python train.py --n_experts=64 --router_score="sigmoid" --balance_bias=false --head_dim=128 --lr=0.00203 --schedule="wsd" --batch_tokens=262144 --seq_len=512 --steps=3489
Below are experts of layer 5 (counted from 0) of a mixture-of-experts language model. Rows are named router (the router's row for the expert), gate (a neuron's input weights, with its number), up (a neuron's input weights, with its number), down (a neuron's output weights, with its number) and show model dimensions 0-255. Each number is 128 + 32 x the weight over its row's rms, rounded and kept within 0 to 255. Numbers have three digits each.
After each expert's rows: a language model's description of what the expert responds to; "gets" lists some tokens that make up at least twice as much of what it gets as of all text. This comes from a sample of Wikipedia text that the model never trained on. Tokens count by the router's weight.

# expert 61
router:149143114126139127107176095084063131167159086171122164116137144170113159129102102159082111086132096110138054130121122116109145122073136130169134154100147093141149125075135119036098232128131217132105158184088108116168127175162179177163077116128136126152125127126108137165060155149124115095069130106130094106125104136146102129213093142150145080152140086182108123133171140103162127147127134131149125114162109093139129104116123181127095104082115143039149108168163090167082116151134174164226163091152097111087175132089132085145143117110122131072120145114141105114103141117117194123161133169119121119168165129098091122142160168156162135071120135174081141232103072157091148083084143157072131158131139117116163136178112132155158102132152148157115113152151076159099136136106117
gate0:161141130115100115178133118134135125165159184109053139193147147076117149132096151156166113098220117123148211146093141142113122111158175076183126128157125073160154086174119159144128132108167130087108136121132091111172123129127136073151137109160093152129099150102116127104059135155163207149132101141154059095082103095103073126142135141121079172112192095101140213157148122096092162146091091156136127203153131142148106155070085155126131161118139123160146149109117173121088148153146105164169060135092159126160096121104119145153147086090130216121170166147188140140154099082082077162128130159106135104149104106103223128154072124156125086094179100142166134142139135132097120115115143102144125120119104178092099103089127085126167110181063141096095145095125145123078107149133079
up0:152113114153135088186141156111140135107104149099132122134114097149156118142075159185144143107107101082113127131131140153107175132096179100171118068170094094150110105092118194144110161107108102091156127143118149121139121107145142096093150111092094175136116157121191189112039154121172132103171119126112162151096142157119175160163099112068160160085113101112149132131094129092132113130157080134112142108180130140185103171167093116145109098122103121134169112149100191160148116179163133119114146107132094119150098100131114071111184087145142116117136098101172184126082172120199118147143154085115150161086140140185173040056131174099143139075113100185125146130089077150159124028161158103169150103181149134090132087178158165161130239190130159157107142129075092139117127119093140
down0:139125129174170156153189153110149139166101137113106148151155142156142144124121121195171073149159117121077078076141162133155118162150186104203097055160135137172158124150120119094092143152102133167122097139089126112108128080110131147133185120122110142143157125143159117100116100146119143114145159092150174117072123083156084065128129122166107141135176166115147162117128090127139108115158125173109090165164088138105087142144135127007142161137084151118098096106114102112117150163121068159147135137106141124137138139054191140125121121079239148114116098177134113119121149097091070101136167153157137140176153134159133041160172168168181100096106169204130152103149176157120114140184166120146120016137139132140142105089172141141084139175095142098148115116147090091124120191107094
It responds to: Plural and word endings. Plural suffixes and final noun pieces such as s, ers, ns, ations, plus nouns like part, members, years, League.
gets: "s", "es", "ers", "%", "rs", "ns"

# expert 17
router:180118064111144139078175068073122125118187091155080171147111181070156105148110108114156124139148137126071140099107172089128147130085138166131179170141197080141080123092101117069111190088143137136093155101057177074122103132122201094107094155123151114137137060095033090121064178131091107150113163141120121127183108138142097104165136146115162081134103104137086146123183171106170075154095138101178114162129143125146141160142112101184063072101134104098133075146194131098064145130113165138166169113143132127090145113135165107155133133120133151098123196143133111141099083098175166152137116153115122130113166135056149110129171147112079108113130113137151131168076119209098171108115137112068123168113097157157152146133123129155151110117151088181107105137171137142099120132093122
gate0:135153146132169164138112102070091099085115111157141126117132098092147139174181131079122147160104122114112130096106086101102108075120162185144191109157121097106176122073051152141100157141104133178114098089080121128126105142173163155128150146096177155123082130142107098107126120097098198103095155116198136061085103057113112039115147103139049084180168164121073120175145133139114147091167082157110166078160201145182138135117081123184137118158145098086154132127186128099139176103174122148113173094141173128137152126127110148091119076176113162084152084174128182174099127157136117131172104152142144126146133127124101114114172161107126134093131064147188141119112204137121138129148122169119193092153089075103112098122099119047160154150097115134104146136129119154181121151108107
up0:090128058064141176147135066103095106140125167151152125095110066170153086129145120158115109174078119132093081111096107122109140148151165118101113128121118106109165148112162195128110148168164114072167081112128127090082077143167124153123159132143142091177145162157122106153098097163105107105086134098130149090111136122123102118149126069140152059177087101106144142151109113101099095032170071077138157089207153106131126123151089084116116137141142183159172140162177171133173127140154076120121076145112160155126090088104119125191103144111161155118134134150080190129122159134124091106152141079153123089143138140108144174140129234141106097153108082062183169154110154114120099121151143131098068133143119133154077143097101140152134147139141042117123097144122145214161210095159129
down0:146075156140127132123129146138115092139146078169073120138135081127131171133166085098065107113144123191134111100075119097148138178091145108143049109130216140153138114150140116140126130143167155132110122153110070185156122099130073118134075143093107119083071135112161118133134105151162179107047083164084127135156165138150099140076113117090126082141106114060109114066138171087131134109099093100150171096114109158111110139108218132109107184128161121171136125155175114126142170142184137178183115115089114175126160147101112133122155147069107139108166073103132088089075073112069129074128175136106144123131149162171166135125180094128130113101150104157089149059170117158149112117209096117148098128068129120098072104105153093132114058125149195135112118155139148144045155100110123
It responds to: Name-ending word pieces. Final pieces of proper names, especially place and surname endings such as -ford, -ton, -ville, -berg, -shire, often in tables and lists.
gets: "e", "on", "n", "ton", "a", "en"

# expert 9
router:144121105176135083125134069101056126110172112139106127085096155101181111104111066109128108145120133086069070122148133131140139112074082136144132137144132125110098079088121104067128220119114155147097134102074147090129068135122105183106095175124151164125111090165113110181146163147100122130100142117087085105174068189142124129121115172149166156085098092189098140098123154098178161169170136097144122157133134117142165122137109149121114128145099140074145074153219125141090104141121158159181141138095167067165142116113158128113169142131121161153102134179131081179108116124169145132176133167119132119189179109102138120144143193142113179131145197147153115133121062129069152124067123126050122177116119117105126154109068160174155133133167138248120105175135113147093154110116109
gate0:138130091097129081100191100192122152134165076194105113102204105125115166135090160127154092154092085202115074097143134110145136145074119091123137106108164100132130113157108138155100135107157148113150118118097091075106110217164099127125091083131156184167135142130159128117144172102164151090153125136137157073177084114130082166161143119129113119128112142159064130140088136146100123140129073174171138131114159148150111188140072119146121101178146152146115095087152149126119144188099087119171106115079131110207119088189085179169150076157127157177104130157107153142085135142132078205162032136116155168152151149100153152110111164107065120086118113087121140107164125144103176148108126142119126115190148148212117167161091132127193111139144115180129170123144143141114054119132086
up0:147154113165091106108093138122158117140130114140126052126141110152138105088147142153105020155118116145116122128115093077177139134164062178146162125131151148143095096145128141164122184139182158155124095120171080107093128197207119159095135059129162087143136093145109116158163197106102151134137149179141129080086137110115121088156158074121096134119098074087084107134129152158091099094121112130115170209097084107197134139084078027148058142167184209138108146194094154140153159121109141095149110143110122125115143115129110150144080114131103161112092162118143071098127065150162131177118123122141092133146200138156181099070121146094137095126106125085117089131141158141090138106097113080130154120151133200094167153139125186118163137093111130124099177136101112095115123083151104
down0:148137137063200080174159119180151154156119086103108125132127160149153120170069124159185084165118100154178114143150169064103151103108108078171111163165109173118156164145124121136083158102081104133167183102085157154172130128163083121150120118180132063086159158134133078098142142101170119102137062129093094180119127124102083103097095139091146178099078114160193169150137123113134138129123192119063129125114156106126094168091157152117094134128141138118124089104145141119102142111162191091148088101149170173129127159136129123093135097113106127104136072179179122121116111085130108108104132096134096164162036105123113132140131137124102094159181142130116168062150159193162212179090152054140154105209170182122103147136130129110125129103078120124114153169190108119150101081129157
It responds to: Word-final suffixes. Word-final pieces, mostly -ing endings such as Coping, depicting, Looping, plus closing parentheses and the preposition in.
gets: "ing", ")", " in", "\"", "ng", "s"

# expert 11
router:160139098162149144114176082153051120141178085135083149121131136108128145112092090143112133125125113128155117094143102163074095108072087111143196141102122083069143096109080066080111119108147189065120188132081127096156117144106159132126082182137152145151071068088123086155131186115097146134071138109146113091137107152128098146132083144149158104126091060177056191096148137109138095166125129088165149171135145073199102124141089101197150123091123120075179074163159092093118126133113133143176153074081131070164149095118129101119099147147155150106124159170115151197112145104153155131180148155139159122187165098147111109148126152135104159122123123107155104121116114160078200093109156115105087150084139158171098131165096156182112151128112124174144119127158108172142125103047082
gate2:099101088136114116105145095130118118118077116123093099133104164138138124097129209101187095093096121118071139141128181122074169153138117106152177148173145158079109131111082154117160102093141087110162197143075118132096124119125114192101105130109171102103175102177133100116105097094080048121128132147181088057093138133189115130166135123077171101132114076080092128174167095176092127070136105169172147132148098099126123113113193113196124128154228108073175083136129134146122149040154177113156111147119173130130174127125076152141086156176059139087177154119111103102106112103157131181097105156078127134128163091103170082139136124159084112139138134143149084133116130154125187182117103097162073133130154187158126150136180136112131092138168129105143083146138132121166165101111110
up2:091125104094182102168165097161098141110126178109154167089101113107106160147127148128129159094128157127075084160121143140179095140113153113143110062191117109109195175180131128107121142185122111099073062123164101113142204112145115159093115167121111088135147177125159097157132148196140172086149128076133182118101121102110171141096179082113117172052140088125107123120101123164145205154131129107072070190175158092142073134133136161086089091110100095136128179133131120170151087128112081073122128152165139073093106163145125099097208171092096195104141114130097147164112123147095139119166124101133163175144134195235168180142150140133143129083096142122101153132122130140155127083131122140133153162116074120110089138050104095100117095117151157141114128132163144163171113120137153
down2:149132143163162121172137155140130078188172132126107100128086171134159139181191102158111096173043132118199167133149095095086145131123127082125187105161087141103115132085139114142142176105166120137145145136092140125124131168134075147107157142143186173152113103177125109136142177114178163150083075139195115138148115098186082113131128162127135120143069121167161056097152175139150085114120102110096125137099128123119149095117152134113173117161164172155116067134112081153116169140155213145196145118081119231127113119139157142142047160147144070101124083127094194167107117097107133137086137121152146058108134123118132104149101158138049134143174149151193177142116110093106172121093191129089113128161118106163122132137136177100120116102084180126165151103132118141083098065150116
It responds to: Verbs and prepositions. Past-tense action verbs and the prepositions or particles after them in biographical and event narratives, such as took up, defeated, joined, during.
gets: " to", " in", " on", " with", " at", " for"

# expert 31
router:179120096141093107125162041113111160125179107165121118104114146067216141143078087174103173151087117139094129117113144102136146094095142164098167120134180132137119111111098122100142141115142150125097152098090158052149062158107149119147113196095171108103131056117047106099081145081072152144093123126119096155174137151100127069148141184093177083159178076136100164149142158094134103159088141031190144176142155112167118117107104132135108095138106157100151085133182094104108155151151206108168167118124122112118130106111181116125197141120136144128131193117147097095144111107114118127138100122120122118148169165106167173141150164133128138095124116176132122175067073199062146132117150115103111183102130162165158129174131141167168150084141074171122077109142125125115115158096134
gate1:128094164133109143152119170143182129181159172140101131085093157110106165123130149160112149168141062160132124199071153123112107112147111116151179102153125086085119139125095107168147098119114089162078111133135142161137080169145111164155095142118107145178143132143104125102106227099089120202102149106144094121139166103171109062104192121148162093097165161160141146102109107110141100132123199083195121119083109128134122065106087105163120158058142080124107110181129108187128122143116153121130099132163180131139137091067117180182216115096134103155107138093168120155125104104087136131141105104196134186192127129141176086156124114075119139110106082129144167167108169189121110145068199145140120072131116081130096129152112134099099152152114162177131072108147186130133176111179102
up1:127182106043107143126132121133177202123116189147069175175214143156116107145116122107116074048136135133097113146116129136149199100091131091120145130099096087123128117093107109149180100141108112174092138152146147151048127171176123162138163142089125088134176075049090100180051140106130144138093074174061169170137106089138138112086139095120119122132128104085143153173197155130148134100140123112132146074112098192121136109109118125181106153147169127168107113157117114133124096139128115125144131088154097143155098156109058114127100046125163141143108145100144100125092082076048093111134158139141118164170113120158158054068126120112091150113189095164161131108102154167135122094125131149177136078143140136126110161165110083143131085089165147119164117105160115145112146073105092
down1:107111186157103191099171182112106131141116125126092096063146095152111125082120145104147143152073107114140147162210072115150079142125135166106130124103118175115150145130177132114166101089113168112123063125189033095135125118099207142097165159109112117133101084126148107111067058141139131107107144219168123169147128111125171086116087138145156082088154140143101147174114104147166034145116136124111156080123160142139110110164146183056079139093126070134097133173060104121084170145166122127115148072112118154090104159108118177137173146146072147184151131099121141146132142112123107122133130136142128108140120170113096142098181119110124100165108110120173167068161124145110114108095086123081128131126132095178109086101120042102145125070148123141170111120206081080161127138130126
It responds to: Endings of foreign names. Word-final pieces of foreign personal names and taxon names, such as -ić, -nik, -idae, Konstanti-no-s, in Genus/Species lists.
gets: "a", "o", "i", "us", "e", "ia"

# expert 36
router:148146137171141105099173082150075135105192090136093155158139154126167110138074119104157164123178102139116117102126108146075060101109100068127148132107143046129119120088128116089141113093149187174099157066072217172153127135140191103156096174107112162096097129095131116094132170120059113155123155080120107099133120148143090103133104177136159087119160096150111188107145136086192101151145160065129118134148193177181123138161108125132103101105096146067181074155238123119114101176078165135174187166122091139151143106134167138154130138093132137083086140091142109128140160130130133114118091141173120121116202119098156098116142103121126125094122148116166069158150141158095125090120178176112137167127094056139167166123085142149157112106145059156135127118162122162142130110120075
gate2:126152134114088056129102101116171139133161163085171129150124202102160125179145138156135131166148144179131142154138143115111090136185167130101143091111133139117169151132145153087161123203154096142118126126143167151114150109108195146095155073166096119125135111159149108106106134052128121163128086140218154153059167084162137094114121141132144124088129180116114106155188121112150085123102144155130124185118162063169166128100154115130139187133128088092088093133184113144144143132042129155129198151149150164034140146174189187178138106136147102120044152092168154118128126082117190121119122167151133168089102129108103096126108149132119034091116108138091184132144128117164128148154179187118149136181127117172064146152116180105102166111093152145135106130112127102103155108068150
up2:144176112176138223133135136104151118129063103129146132130177117134159113083176108117129094074097114135118145145176150124125209134072145104115111168164108095147163116103190088144103137116117096115071134153126117126110060130099120143140138122120114144141160173086094071188083167155090156064169114166127160182129117179119156154103125119154068111176205111125140115112123128173128145081091181129113175058194122108067166162143140085180131140104165139159172188159114110159160052137151068165113056111084120135093107104147102133143131074139189106121102140067125117142139129122113098124117118075107146127074105182115161117140158170149128112163134140131126159070104134114118160196143118111119080120132144131079194109120100115145090095158054132137103133140173083158163158104125109
down2:224184109137121186115080156116150092135095151157112085133119117157125120139072170122130074140115103063147140124161143139141109037115136118205125111214117116139122175121105136105145103180076112094143143097133100073083178152092135102092129143068134143131152085111098136130106126089087132145174130109125153200189138094113110161120145131106162107123131119156081112128144119123143097137145164078167145132106110112108101127155150128124063181139117144135100137189073169109138159057188053127168131107070102145135135124113094079133134156219130122181150037167107097129164114166120110195151107148167085106130134113180129085107134171068137157099083130136162139127142076103106143098148139161143153146153149098138135128115125120100150163156147074127165180138164131157091146173204115
It responds to: Determiners and possessives. Articles and possessive determiners opening a noun phrase, such as the, a, his, their, its, plus adjectives that follow them.
gets: " the", " a", " his", " an", " The", "s"

# expert 54
router:177142117083158101080146082117074148099178088205115159114123140143151131098099073190141152076142100085118166117166141121130129126070102139193153121092127080134094118099121131085140180104090139190087136134142154051143102162137170191107078128132154178145091134126110130156075142145088113163098155115148100120185135078124107097139112138175180075172136097174110169050159183064145106149104110084170107146143153145157121108188121151132115138158056087084149085169232103131083132132119080167123135080126114093153143137125108097098148113090132136134070176136107155189097172093131164154152060155123137146139155172133116133165144127126087152096145130111117120136116110170118173072115159168124160193075140129132083181095118100152163158100149113162143100144135121140126133107124089
gate1:210129146099161189115185064144128122155150134103129118073085135166161169107090151143143145128105145135190124057094106099087104170078157077105124100087129095124125133150128115121148141135140155165105084190108123103121070173107161147131114183130134158132100016134171099139131122130169142123160160151136103163120110120158092165125145109115095114191182121098093154101130124098138128163073118122133178104140103108112126118180094164064111159104087078108164039172130088087118095188173132124118141185130122158125139152100118136165164111158097117133131135129116115122140136162137148150104104118087166108168111161131151100137125163170092184104142133148139180128130123148144138140121201146080154181141122084133177114192127140118144123179119077118142112216180210057142046117123153
up1:171147062112151145131086115050147160139169119093133123163118098179107127175178173140145128116177118134127135128120184116151110146103135074141218110122057123167174137062101118135150123109099147152138126102127141144112073108148159083091177132090122123114128088139121121190112135129119182129118111189132114093115068115100126120166193107088097079169109158147102193105118119170143121141087083148090225058103101123083070132127193155123146125137141133077127137105129146110126050114230104112126110125131116111136112178146157120041116124155064124098160142099155165129078144183198156173142097128102097132068162119144109102118154117098144173115106150192078149139156141152134100106121126105136153144132147132131132140109119121181202118118189103139114108162084155132173135123162091
down1:146142134105086165169121112148075151153167112091175120130125091123169138135121156102148134109160110162126117085121145140133106141119145034036175088117099142148113155114137127191110119122122180161106123157107114082132084163138177168124149190136177132115128160163090162122174128152139111066117096184160114163156133064103109130080175150144120132136182140180115139122109179152187103145142187140138132058115090150117140113133113137114116117149133092182129126109104128084163124145132149153087103148103176133119117150159080141135112100128067095113160154117102168175118142074130102122093083107170129142121177121178093159085121110146163183148134112096121113135161179146140102140120105072141121055153115047155153166132172088253168191154199167100146171163059094104113081101127135
It responds to: Word-ending fragments. Final pieces completing a word, often ending in e, such as -ine, -one, -tle, -ly in Combine, opponent, wattle, widely.
gets: "e", "ne", "se", "er", "ine", "ly"

# expert 42
router:125152110169146125126129102141051107100183099175101167137131115089172110132106129117140148091156089142121149098120126130115122113060118161161169114103141059108120124132135108114131156079118215139117185125113128064143130155141195103110078177160140134139106113112126153116151188149109097125062115085118140142127136153149122153169088190174107133141163072167079168132129151104156177208169132152143145120182140105164114107120069134153158125110104175092183085188208120112086086191075178132194112103077131098116167105145168112103138123108137140115102185148144112143108135141143129125174120148145120157172171115113171148146157138140110156106149130183184094145128092173118133111108163214083126155069084103139172143160104135160143169131154050192128130170156095174150167086091113
gate0:118083077130183123118112137155106166150132126121110126108106141115196130179127113140099107111145146137080145153112125089079110184091083164099135146157132075105120150142130116137104093174181079134112166150148145122115130087146145144023129172082061133073117069152147137184143184176137131144098150135143093043119141076132100137148076125113136168110091097141016161118131164155142163144132064102174068150110110122178132164141139144122148163139147158140110126131106149121133170105101127122097138150110125113128179152094122129144177103117187131088168127173089087124134118087103114157097090086067095158122178152138185094095085102116030068116184151132111161122134163127146134134120143152118194140178160144185068082153183128149125099098118147158114144113132146210153158167114119
up0:119096153126122151156106140119127175103107072122167136095177162125111144148157112144155035109120075149101182127117153095075108219130090135107095132167158044124065181136147172141034143088117147106138142136101130101113142112166112133042130057121136082149119107071118156131148167098095113139125139102131092119155166098119191144164070131073136120117120082126109101175121189122119137176130162134161096126125158114142148192074139127141121109123111058125133159114145160062091156108133090164075134138134155127094138110144133165129143105151153066156146159145116130098145118091142107165153072129195143127124154147180146107143057064132106081156159161185086158136109102161094146157115083161132152123161084181146161107189134143180149101148112091102134103141109105177174137173168090
down0:126123129102126140129203156173112143088120126150143141195086134128166113123165103155125156166089104129155112171165081159111073075111143119120186125099136200166134068093098152139167095137179128107132151105124116128110133112076180137119105114114152125153141137128148156073154048091118144115126186112084107176089150131092097126119149174104202118147145149149131093080118144102119165116156088112024224184109143155123120122102117057123165155050049128143070098188133097144121144163090115105162118146110177109197142097145141067117118163117129136183164110136105137106104191113118171157122153125113117172161122123087131167090089110076177109153105113083153132109148121067147162136133138088145132152112103108126102181127124061092151136209165090104139112171148099121145144124105123
It responds to: Inflections and and. Plural and past-tense suffixes such as -s, -ed, -ated, and participles such as known, used, announced, plus the conjunction and.
gets: "s", " and", "ed", "d", "ing", "ted"

# expert 43
router:178180136142099128120154073128102096155188115146072146147135149133150148108062080120143124174180102092152080090111107110086096084132129092143111125103127099127078130089089128094141153078165160149118169119061198137134115152110176091146115154130143202150089106111116101104101125129100141153131116107121123089136078112140090138168092181166124092134151087145073196101139154111164052163078122065138131168145144145159181140132150130100096104111097169107184067154120085151117120132074152145157152151117083135122138142092116155117158093104178176101121147128168110156130135143109135117168092178134135084133192109109117088142132120141067109095174128132166080164133104200053163070053190173096122161122129073169112146124086162146173150063117146168132114135130090160112072118118077
gate0:153192157129132152149115110110141074140114144104076130086180161096114143134084148124098138140115135114123134091119081133139077138088128109108142025080136103123125165109102202114152144094148166090126117154109080106118120133131090079110051145106118154145102099091065146114129141148129091110144185134098179122100113175030145157094069127094124110124144125134093167139117155163124068151176096101143091085132176126125171132090051103144142118074084159148185149091143117200128138211107147145137127097107138118153117176112110130087071112097158136042093139088169063122121114100133113170123131209104076117147132135128165145064124135174136082138127182138173129150170105119114189109139142114102110165109133166114123123181119112173141092141106143128199086141156159143101077139169172
up0:110152156124097120152148129105150104096141127096101174168155144072063089150121161094085125150203127118086151090143131106105056136112086067119115190134083077196096167171165146110148144131233086157144098170123118098086144088170127129122134153179132142091129145156131133166114120126092135101120166126109123109136149143179124127086113166151119137138152086133157099162142131114097068137134207120115155079096202180088120114090097148133101137081116180184140145149139053137126093128109086095120111146091141135099128107179120221077115109101138098121126065143149102099104150113135145098097066166153097119131105093167156118130167170181140179109119120077143092147160137019102119117135101082159142126114169135087131104148074153144126176158118124116134105162171123200127094156102160
down0:117172130100195136085144120121130177128061126104114115094151141124110145158159097146143167127144125117105112179084149143128154134193139164132103189150116156146156142150123133077121095148143112112108088105074113121081136108119111129175078116189082114143071167174143088130097069163088161082151163103163123180078050145200117107147153127158112147122116081147120034085183122122143139118188141126154154166071149115123108111147134123145119201082149105118183193117088099058085159117132148113155122130098167131120144075160108143185165143190165185128144146164117145154084159141129145119082083100149125170143103105163112093133098146116108153204101115130129123111100130124085142109161212164125127038126082132105139115095097115150125195144132096109075187106088109152136081120090126
It responds to: Articles and proper-name starts. The articles a, an, the, and the first word of proper names, such as New (York), United (States), North, University.
gets: " a", " the", " an", " A", " New", " The"

# expert 5
router:205157134137150168100178075154083100137150086181061164154108147074122140142090050121165143103159113123120076140104148112111123135114073147097153103077122085138130120042078138075136137111094195109079160122087199102133117123067197129109092139127121091124100062093149118110093131129088139147115123122119126143173115144094080084132110129147181118101136117145075158151148136095166133139088103080140098170176169102195050177126100125135047119086074150087156123133152097142097102192133123182160140099083110124113149108060128131087142117114110167118138160085130121119138122119137153114129116153143129146138175131129158110156097147126122142090140205137142141162080106160107206082071144193117134196165151108129124141161093184107106131185105143133163077138140110131135136119114098
gate0:143085205188120149079176097133099108167192193128204187144117140113091171090145100107148151128137162118120079148130086165163109112150101190166092164107137118208149105129154106140172148083137110137136059123187125134128130063144104161120165124115125144110149131131129107094196049167099118113174131149064144102100131128126119164118164157136133111166149141109179115150163151164112052156061158140152069151116105115182125091096137160136164127104123097144125128106166096081135124109133167114125097155073142157100145098098136159148131089128193125114091110086164106125107176131119175113070112123068129149141132101121100145134155084153143181092101070097173049118070123117103103121177165158180133140106135117124146124118091185154125145087169159163151172179136142173163131108125061
up0:109116099175104167075120172144104165126167176132135151180192136136104156172138135039195170069131122139117117088106151149163139130151140163175129123137134117133127108149170090124135121140111132146144183114137068166115163067111134068168160143112138164132139127087155124140203136100139143127128104124105104085177165103186106170136148103146160164150138130134167125081132163145191102137087134160157096070129100084142086078120120136127169118108142143202130165115130093124126140093105123155099109106148149137116155129082125147172095081097082117061152108080159198106122156095122117114109110106140124125110138141140143102176139125152092141042150124070151184164163156135137163108185162205157198097113155103104127083067048156115135131091104147130206085185113096134174147057110091
down0:146140080131104149137085151136096127136120134083155161144149083155120145141134157050092084145099117101185097122139113171124144161115131144110119165112124155139114113113155092112093109074132092116130125095147171138164209083125089155125163111146123128098051127163171072116116121176123102108128160148165109133115165157095061124097131156052150164155120133219170064114124144151146100099153103127082098091146074076156147099091150144108146145059149164107112101173074114118100187163170126132095148127108171094152130099086067153113137122066139088138101100127125107128173097142130136123083073087151109184145163078154129189191091157131132144131116153049118118196172143111151091120169171171119126125233156113104186138102107164168101144126091133174109143156136099176081152103139092
It responds to: Word-initial fragments. First pieces of words that continue in the next token, often adjectives or prefixes such as all-, high-, un-, anti-, as in all|ocates, ten|nis, More|lia.
gets: "|", " all", " All", " al", " un", " New"

# expert 51
router:106174098152124116114150116098085095127164096210127154123110177097148140123071071122076123128140113130138112135121098134120112135055092107171165153052145080140124133087093105098136104119136169196076130125067148132105081147115166150159091182134154135145100140110081166109036184107100148178128086095137099111178124168095146105139126179168138129150137086182082162109128161106174089157106152088159122159166139152169154154097088135150156109143120116025194103147245119145161107143085167173151146156123107130112108142114157102130130148107111141092136115088137077085127138114122168141108109156182149125169171171119134120147049164122092143137140119082175113164168118140095109100084165173076097158128111116168126127127067145185153107151168106152083103156149129147094122141106099
gate1:102150136112099138144175141169087203104154117123106102125094136156149158162168140039135119164118128121091146178122148124089132090087160117154099132159151057129177142179137084149107147127100105148154101147103110139066132113090145185139155118209170093135123137181114146135113127136071081088123105099156098088143136059143185152128124167038157092095196114117133168147086190150121176177141083130127054117103120136155121118151191150147140106117225169118116110218144086080121127111150129166139093149087198133109146145161094095117064127153157068140105093122125075163116144131147097150086140142147144149104098120118095124170081123135129144134090144126188158141118179113127134069165113065113160131132170091117158150118155140125146095088138146145144136160098063127182111154113089
up1:129138114129103157173143102117178152124122099128126133132145063123162237133127123156135149117178066094131011104136076105124161091164143121099170095099089139117105154120138139100124104096166133169073089090117131136167092160057135100146114145102136108153105092131130131146104061108130157117071160115115126180112161149111098138199134135127143118175131104066137178117099153140132162183168209130127146102096116174092116073099112130161112151123136139075114175110139150113164113161058092132121089134150113118098140092141073091097080140103114157147158126132113171175123092114127104176124116137151120102096125095101128162156134117140136012164162113135150126113155069094147096173098122167073106200149184109133136082149102156109083117144200152191115152137088160095147069151097106
down1:141160154128149117175199100134055170127137132145135104160071098130092068155122126139131117160077188162180139167177161043172139121166166159192148148155120047135127138138130120120094143122138104149145136136135143077085117083188130157124094035103118118120103172122167084151179122110143168108117151133107166093185164170242097153130116129132102144067180138141069097107129112135176117073134116126128111131137114126104171094111146134079106147177149119120067060137101126115168185093166184136183144168092076143150138130156125113148124142116138112119129137136087114100140110118160138131108197081092105118162114107065138141098164138093119176088136057143138143118107111157134177147154125130142102087076108126098136137073148074115082106150107171138110128116092135141180196096102112
It responds to: The articles. The article the or The after a preposition or comma, as in of the, the third daughter, attended the University.
gets: " the", ",", " The", "The", "the", " a"

# expert 22
router:190112152139148124085179051113038157093128108199089113121130102133187133149082105115137151155112098134107150176138130110113121099080146170143130040121194118137130078100111122058116159094168154153125126088083177095167128152121187160114065180141169166134083068119109121119123162085074113140101140106084126141153138154142111100119081160159159109126114120163105173139133103063174139134099174072186100135173167144156122142136064135131129083138102151096182097123180116118087154155132161099173173124119128126166164099103176130105169156100153151139077162099125080144121149103087152084150113173211128160115132150087154120168160117126132138138101162143166060132107103158118154121150173170053140152121134095166139132140098119145130149105185053158139100120127143180114137101147089
gate1:115154098138141137115133156144078105115100165112164189119151107198182135144109059165119188100101048123157100156113080182083147100086145086167094106081139097133102154094145116143115205166153164178125152122121163174165143085085174142135208131101085154188106160099117109123156096156188108161077086135084112150069116166142104127184111143159101098129151139158122144173121170125103154153137141144167104181205134097186111099070127132141093141155137153133116156111154164091087143166140143109112106096148147164206178106138153149123158128108169147095089150109120146174111165136170145091149111189115146136187138117143124122074096137154126109157153161178110054137164118116133172119131121125078151115082081066109192127122157133171151160126113167117152183151060103106136141101120115
up1:141146095159167185149128118116105133116113149140101099045140133151162072080051122185098062084103131133133107169170142207133129166113103084108094146194186096139106157118167131113076166174101125105151127090136123127108148107082073103125157121156120080125119134113119108113167163120091111101076161143108151139102126114162126166185162076125159144127067080135135169173111169088114138087176113088151176128104090143186118134102082128128132127154141090153057129143051185124184077144170122140050173148073167133142127145117097158140094129138145155145118110124102120130074131147151170062134084123139118124144092138116152117122134173180140078046083140171062166084129116113102090098134051160118152161091084107115154126107146130113157119131097135115083147099106131147153155093061125
down1:117187105121133137105114103173130216157118083107053121146181147171107124167070135121160180181203129134163129122114130130147154104087182122113134138161131095154116120106162144133141168120113074129089087228222143121123136104102134127110111118119148079109138099168153105144133110122171062081113087098181114151116136177133131075138146130078126148133128169088141110141109137146062158111095090163092181121143108140140183083147105173128119143205147154104089163084115071149149122148108138091110066103162106144069128163081139084120098092111119074151070154100104099132133183137140124192132143122144174204132144120146111126102129145147162149163154112127123126161082110108145135106074183169050131074161120095169149150142173110146129132165145100071128120073138113081083112153101160
It responds to: Adjective and verb suffixes. Word-internal pieces and suffixes forming adjectives or participles, such as -tic, -ible, -ical, -ful, -ed, and adjectives like similar, original.
gets: "d", "ed", "al", "ic", "tic", "\""